Experts of a small language model.
Experts: 16 experts in each of 7 layers, 2 picks a token, a sigmoid router.
Training: a variant of SOAP for the experts, 1061M tokens, 8095 steps.
Below are experts of layer 4 (counted from 0) of a mixture-of-experts language model. Rows are named router (the router's row for the expert) and show model dimensions 640-703. Each number is 500 + 25 x the weight over its row's rms, rounded and kept within 0 to 999. Numbers have three digits each.
After each expert's rows: "raises" lists some tokens whose logits its average output raises strongly, later layers aside. This comes from a sample of Wikipedia text that the model never trained on.

# expert 11
router:500480516507506466477475470487475515539484487517451490513475474476525477486490493514518524492510491494511543487524499509465476479467451448510483490492533521519534518505504504513524502495509495
raises: ".", ",", " and", "\n", " in"

# expert 5
router:515496534532528527510501524504532492506503491481469554498490444478539501551489496517482523521506566493494511528481449522540484519472493488468498479462482502522501496438514491514486500505529466
raises: " a", " the", " to"

# expert 15
router:459531460494548515486520526499557506494484499452517519465478505524489470529518520495490468468487503482497533506503517502507458501510486490504495479490507491485516542480507482501533542513508438
raises: " (", ".", ",", "\n", "-", " in"

# expert 12
router:460485456540513499530479507470503509507489521432517478513544506503513516504502487517477480527472486501493451484527505552515473490499468486510481506472497495536497508482491506532541502516526487
raises: " and", ",", " in", "-"

# expert 3
router:478489475504524512508496488532549530470524446482482536477502505508511502530504552514532509466474503489474478505464463496498493505499518461509479437502530503557488547488503444571481493500516484
raises: "\n", " In", " It", " However", " The", " He"

# expert 13
router:493542505532470468505437485506506458459503457527486509469485476473494546513521484490502521539508507511482537519521491565530452480496480486483504455467482555518515505477477467546518488504479493
raises: " of", ",", "0", ".", " years", " ("

# expert 4
router:546493498533469502484499486492537527517518507496521526505461499554552502582525490512474477470537489483493543520501485482491510502473456512456495452556519498481530506484494470530479510436474494
raises: "\n", " (", ",", " |", ".", "1"

# expert 6
router:544508495512485492478486502541483528507520498477524535522498508520488490539545476471535513507516504495504510480522532485499507507448495500515477486492521503502546502531507494509478506483499509
raises: "\n", " |", " (", " in", ":", " and"

# expert 8
router:504488538538512527484499535528509528563511518488456497476504512544509517494484515505515494486493536498501482562499473521495501482466502482474516485544513496438520474454498503478525517484519494
raises: " the", " ", " a", " an"

# expert 7
router:494456466493508469508483482475499518522524499522497533518525489540496509547529515491490469478516460506468522510476475521463513482463485477501505475481488513515536547511489467493503499506466468
raises: ".", " |", "\n", ",", "–", ")"

# expert 1
router:506451509515521472483492500457493569522480492483494533509522501486468512531548531530519464503510504540455483520539481519486507508504482470524504475439507488498515510468477455495480510500516460
raises: " and", ",", ".", " in", " |", " t"